Experts of a small language model: a sigmoid router.
Below are experts of layer 5 (counted from 0) of a mixture-of-experts language model. Rows are named router (the router's row for the expert), gate (a neuron's input weights, with its number), up (a neuron's input weights, with its number), down (a neuron's output weights, with its number) and show model dimensions 0-127. Each number is 500 + 40 x the weight over its row's rms, rounded and kept within 0 to 999. Numbers have three digits each.
Before each expert's rows: a language model's description of what the expert responds to. This comes from a sample of Wikipedia text that the model never trained on.

# expert 19
It responds to: Latin taxonomic endings
router:464531441400486508553544514487542469484482472518565505540493551505544519482547442539460502476429504543479445477492465485564474507456446516466524540414568506511476488465427526512547462500509550503452499463463517438473431494463517514476559517493534478513543540507518535476504517477476441470400533491474441595523480566458497482527518531530401466446427491463439499559498492498444435545490
gate0:454465445510441466469524463518589535504487432486524499463482571489512525437507485507498456527456459512506503515546479555525558469464484478471466567463506548457516472465422404513499559553515495523498441558461459462457499483471426489483577490518467503470475507524452506463500436549521499493473517447459483565505460560476563508531561469431449506427472409515455541468527497455518397482473
up0:452538559510490493517496467528458501470517454419466458510467530484523441478521525454431427497513477477522484534463525461447583478570512440559465445499451515481493522518511507541559440535563494503478467456496450474486481515468499575403499529518518492527516539532380532542491445453515474428540539485460461413469573424548500548456449530536465523551486509534511493485445548494548506481494
down0:478578516519461475460527512495563509414397505478499418450538534533477505486436577494542464490516487550519477445472512514478521584447553480567531562466478447639467493492486527506564509536489444540446488544500457430530484460548520446576542502557493513448493503511476494481423474504505537501561454490528531435522545483506498521472478497469536521477535516575507470453494498524495454497496
gate1:428543507433501572565463471559472495533540571507545539505480457480482435539490490583460489495454521550464491457575493520526474417484466484564519505516515477449493553472529452468497510469433484467483504481499491508469546445430536499521496516479560520500487452492504579496356452564535504539474470512475540429522546475433528503559531534447471468507518460461527500542452476450446458472505
up1:521492469463463424501543475480564502462515556537447546508472498654463524511537512463540550499499448511498549505487506557573487439474485467461579512553527573533501531541489542503483488548503441515466578456446484539523487489430501471490510520472395524509505547562518500505522520441485474533480553545501449531559460527493517491519478453565519453499501467583541547481546436490489530558527
down1:480499503539578525532515512476524554477476499536476556544466534534506505471504503474543509528485469501516442502479523487485512522428477469468516492453543573483453491466534514495448419515459501421536442523543504493489503444553394516529489403549433574442445532445488483514587502506485448382487542514496558537424491478522536524498501526481481520502506522485461446560497462478507506631509
gate2:496497477477508432482538517512505515523480487457618547488508573514500425533490509482486437548454467495576459485538541475513444446528522516505528504520525548503487517484439442498509429609482509520500513456513479412505485517512472452507510546512501475591502521490533545547498431510482501499378523527495469550466497542499530524559536484494508513471363513539434518538484540496501536586458
up2:516477506443461476548500524471506526532586496488505528576583500564597496453518508518488482575486518492527469510496434542508488492461461479507476626510402477513505439511527523529473471542432505482502498433503504473463554495514473552577551513544487525492459532503558488473510490513450535527478477487519472569469540562502499464556484541529440488503540622480471394509480528544482520454483
down2:485463567479451486503524504460471523538471555457482490516421507493518505487441431493532514521565550505520552543465428571498568505495492542467571534566495471500484470560484543537562442498493505497518494528506437519533425433472531498544485469472456482567521520485504478401411529522554488455522478481458525554597541450498467529491570508467474524529466504502479428566462487531594524464496
gate3:489495490479444497494519494433527505464434503476498539545497490487422522495465487522432469503459524519469472494547433453568536441514526505529512528430544520472488468529427544469484451500475486477565514481457450509456490504439470534429508560594473517437491457539389474588534505483533499527430499424491461527509485543485504489400548511510415426510443526464502527489439520480432519511487
up3:512467484566508496559482527478527457478542482497483450495432549538567487527545485576510471544519561513454549434456502505520500473421498454475514499438483492500456558476511482453470440434487440489506482457544475467499455460475461559470539479479525546561439509471505434551407504457518466518475506453426395489483523508504416493536536471476489540485535496510456533551544494433526384497483
down3:510541486461537471543536504524541584548492469530551503457494543524468512463503612466380545452520503515484555474546439518495453520553529424445429454526536549508506511497536511500502463573534524465500465473480517482523475471534461521586498500548505462530467418539483462501517445516476456442465580558453479554489563492483477525541472533520531521511532500513471468584521454466426560524490
gate4:541494475467515458528493550529623474497482518592511500465526559466509499468447467495470449401466505508478436485465508534533519501476495452545510462484524533528499423522442430469524479467444509494485463524521493482507490366548495497429481501506555571482525494503510462495539517505524451485465466519557446534507536554529537534440512543568465497506571434497455581503508456567436477547501
up4:470458500523554490509532524596465491495470494499438497561539546491478562498528480465484367502503545456532528495465454512497502431525500483483452461485434548497533470474451548421511523492484558506532522552543528470499488513512418494422485501528482445475483528493510578449522502494515477530515440522500414547546439534503517487513547562570434452533577493458425552482551580502507490528531
down4:504430479473436458500478459525548491554467540402505516429524477523535495495433461469503500516521475471483440561538613476436491483464513505540548486571461475545552556535440471493494524486542447471494564475519468544496471473526514525528430530486433501447450537524475458491476426569486517496469521475449490522433515515562572522545485525431564481501451503478512579450539477480423497503498

# expert 1
It responds to: Personal given names
router:517523498375517567555556541465568455442453424512579520524493498528491521506553480506474509475466528530503468402514512536495448541471416487407479553472525529484472525475527537501557466495505510483498527503443542512507443546491515487444541500555570511529581518510483540431479522491539472483490570496540445531536544563449475512507443502467497481460469525459406471539498476553450511490537
gate0:534520539510462504494581518540506521502515496427566479556433508472533527534510550489502480546437480498508480530455486435514506462499481471522511555496483481493477571428505480519455454478564401436448452421422519456530525560513538499406450519500473499447541566570450575530465570501474501534454470473576507501477476516504531496487505390469486519529470512471531493488479498507481417449536
up0:528461469467502486439535445451482575560536473558523497467587561497522525558444539475514498564475573512501571521535459463483533568469546485480431514531434458506559462562582495482500508532534520549545453556521464566512479439500436538463500483483445474472494514430511427453459464508523564471568468532481507506478548530450524464486555536502473520503461455456512454538478477536454558524492
down0:574470505426465464522556540475535529501507516499505542486552486497428515475438470542534517521497463552496483525504631537546542422515482555509535467518448392520515516565492468481502494434570517543542444519530480446543515495527437472471471523475502538517470524480471474438540537482467542499399498556533424513487527458459495471447539555488497510510445559534464423484491567487483543489475
gate1:448505448430449462445491550481550554568491471480535542486456497452566470495490416500516535436489524550470492482475451535490517534430465453490424556454455530446528538516565531548523445457434484470499523502532450566468529504508495502558559464510542524540569501515507454491540468471518452557515523512468535527550514501573478582529483522519543371498479438473528526492500564500538503509511
up1:551540494484543486536479493512467416490540479447479422450459557462533543520533545527419451565500460490466532508408534505495545510489472498478515483541630533529498439476468478496415519413487549471494523512512501532524449439526503439519547438446511489508546416532521515568479467539538514522482505444545456479498533538547558470548567469538517519514525535582543518524504510543479504526516
down1:441438472527423475524486456523529561516440515477454541479477463472540500452532398525503503511467482480515501451514476559483486409470521524481539478470464507517424543586515442502549528465458483482548508495532360477560509519587533603465472557552463502499511548565519533528493508521515489573524494492480475516484500525480518520460531467499483492545453522433510467511400459489493467511461
gate2:479511485474532527458541620540503454488532493493455490569466507486437540474538518450516454464454489515512486506552547469501498521533482566437481487483462574577444530561459514457537453487565478530462461508459532456489460506471483482467528487578503432452500521531513488463489486420558509465495517471519476598497563497535499471544568484432510525454393487525456503561582492549535502481544
up2:574512487461536485516542584472477416506502506524496498514547538514521534438457572507448460494487516473453496468617502503512498523541526491517475553439490549554498522449506509491532504531544504565512505501470530467566539481463471471510568517605508437530518531513445497541473472446481512458522476522507492550560563559505538557467543497421476506490474390472489495518527428561483582535560
down2:510452469493535457503486499602470516439562551450464490482557549447528547474536431594458467470559468421489497536523516530478535486516486504563531527432521530518555521533481482489516545453515475456529481484502511542540503472441477522538509578564539567549494540506489447524490478531473548490427503512517503563501584515543505519500493523535513462567439578514526516434529552510549596504549
gate3:497545573555494572514515555493538490504460551461456466524543539615483524548481532518488581446422541443435467488478511438499468516486466525470506486535500559507473528421479524437530515498539489541445524437446558538508458466504505479544432495549497542561484540563487413476554543454548493451488487489492464480439550468512576460537442509498479507517461491476501445462492424457485508494500
up3:473469465451555407505493472426490517515434493459488537476462438481505459512498512516428412567494416568561549469474492474513547480482532497549454493567461479485542421512519560579483525519479427484485520504541467444505493447463473506513482558489447455512476502473544509494519520565403547522502425468485525457463556473481542554468579480436479509475517530523527485545515557484510494565496
down3:445540457470478488499484529464453493577424565518517533484579463501507548547503403531533500490494470558460514549548420477437513539516479453520539497464590514521474533440509554431485492433528456530512560466540493536526483470534522570478491502481441506484513515490523517435463590518499531445438432509483507514539486438513492500504513501523473577467563471521558552418517486449462533502440
gate4:496489514501437525579560519408466535551545560484498590475454550540513553474440556477512481518497436468499473523535494467477517554490522487463420476550482492517446480479488522528487511537543532470503464472509527394487512463434518522426470503479500519476497472505459490532422461467464521502502463551439569450597528423495543450557481487478552515558486447508484508529421410500502486507473
up4:511518479527533504430480485531484563495526516470526413556500457542618499524564516481430524563476457501465528471507478452522491445506514500501576519495501387518587494519620540507548511467475507497456509462503428505520538525537507423542506412469517530523544493484514503488496518510536530516534429517479435571480499560475448495492489430537475508490469573486499461502504575461537478497548
down4:513432507463495536575492495490524545568465582519543561464475493550557528488535410437472453568501523491525539458538538460489458480511455504553579543523509468436502505426542530528463479487466515484518531433462552457524441502490501514543523501536483523490571443426491511447505530531414507513521533542421478609490592518528491468517446493453509528456511500515486535507492473475436552498513

# expert 2
It responds to: Surname ending pieces
router:521497450481481528528540567489541456484424454486570440509483530510531529471540454491460480493477524547440419424482513469512477499480470532394513491444544461553482445495511539480491479436509514469522550503484492455525472546487496451450519571496551503513529499472490571430499507483494453459451562538566418529546494567504559511575506538534458566480527536499429471558528453523423547530475
gate0:503511490528518497500427531558474494482508590480476549510507491490477552558486493542506511496474468522421495485522490525539409544439507472481433567436499522580491451500465557472492473531463481478500487458408493510530528477470481497535460547508479444522476411505487528486561477434431480527519534594568526560518419494572543547499484516509521559468514552464504516513618461470528476538461
up0:473556566511367475402536487490467493395548505540452503468563470480518472433534517504543503551537570488504511505431466519542571490579530566503502473533521434483507457507514518566531465486481487547493514500488476462454481482539501560520532502506487526557514522556488448554512492509567522442439500424475462505507517470479488400461447431522540494535523476476507470550431504525497505514496
down0:456504525447500477542462505573510567455440493516514462457467496531474518520432500550542462443471422495495486448532505509576429529442483474431489504558506557515424435494474461454486466558497506526440463475468492451564490514539482524513514466590434495462470439517437480490492552430466527491474463480562549534474432468595525498554444472532479524493537536510454461487532497464464514553451
gate1:524570454459449468528502521496499394525427515542468426438494510493523583485537463584419473403503461514503418415542529502450515591539458496489537502582440507498493427535544554482482447513467531536517503487501547503526501503507481443541503523469517461521480467556516509448514526478478481504569503492568461487480482488498535524401544538494531509539514469504505491518469466486495460516423
up1:574515503500482544482507510515557482453478505577515526478543503570502479503467492536493590492562573490517559557579414496535495546529489463561570550505525521559488497494503487561488566543553509494513540450458417482485455464482529548487499553477482570547478516520476553409464470462493475536456517535468523454482489480483556480483439473623489447533480515471561492508517514546468558487454
down1:424541549455475579459503534516463506445555522529571459495510581452496503462463515414471476497469508499469438470438543455484524520414527468478472489437561518507486439524463511502513505546422479463525459533503491427539520535511486452524585418581451548521435491471510503534478563559519522457547459501511465581467524457489426502457475502480498532551498538477476468513543491539524528543472
gate2:463481509538537574522532549505462494512434515518439554561522552444453541451450438462509486475559415438515468464495468438526456503486534461522513381545493494471462485513557511495494475535461533466518519485508545525427488499483504464510473435535530484512444560538451540435509515492524475485484560524572512556573510585491447532514449546541521488480471425536514496571501445491524487545434
up2:477496573549464454513521494474461478514519409534528484514440560511501554570464557498462537519512553487492447493552472404525500491564477504469561554537534542534582435477453505489516521514554546499460507520532503400563469560459478499562529511474553471456516574525444502525502484470477498513571491510512556494410531407505494518517476505526547467447516573493516502484549514475566542466524
down2:518512444550438466512519489531520456419467495451489490427468524545497462472554566493477547529411504515529465465497548485531474536503464519417453566425496511569476515458500539423503476478574400456517524526483515545455529493517515497482541469447408513542541487484540508546539480418452517487503562499465552510477548478528469516495524429487489504520603549456537520514501479488480552483574
gate3:520494542434489457528516457494495543517441471537535509509463497481442486468533422536527511535478477530485492511460533441479536553528459555488524497555557494576521457478564474510526464479528496513553521438498528406494511507521568517516520511546533391483480456487420479511472524529507502463492558501564485560588425478482522482575531595526529574471536586442552521499492515511532461531431
up3:543569526521548541480486530528486493472516504373589530510574490459479487517535575482530481481499449585496501554552481449445537517525568497498514496527510493455470535456501512557486506484490471418474481542479519447456497505424507577461571500565543512495481517479527584463520491519535513513469454454423531530448481471525464477465527423531530501486436482400524525515499455419509506526526
down3:506473528491521446525484574495508496540551539476512425505534499458468439515562499522506481467466550450520485511540502515407487526499528558470533491502544594482501523550512623451541570531524413468496472498512464429489492470408518437475481444463506492491463485479594555540588524502483525509501517497450514525498483498518554478572548478515471548483522485415537438477542524440477460511547
gate4:517497458469543505526487480506540457490483477522490505484460515526556471553462456464497466510511533489496478514505521573517498465470502573489609514572499535524501547547532553466470548485471467499522509410430494520522467508480471430515501433447529552469551517506472562443511502481459469461445562575559495427421466534481534423548479504515571442439443554475540493525450453593497566506495
up4:475483462487433476490516440509482516429484523589525502558489341444567437541518480534481564458543498529506511518472476487521505451500511448496433538430506513516539521492493440560551514535463475448467524477474402501523465527480406499535541553482501468473539482486484466555515523553466497505499529534516468487505453496521466501451506477526582490555555551525543509516484479556551539553572
down4:493522420434543390536562573440555493475519465535472539492522546512520468508533466524525505547519495454452512538502506531453504491520482503548529489546554477487511501491494575461430531462475470474461537518500599520533510494466556583568403475499468529418527520491562539505559497482493483533547527489509593506551497495457505416549494509512545526501436435550484520449538532509479459517462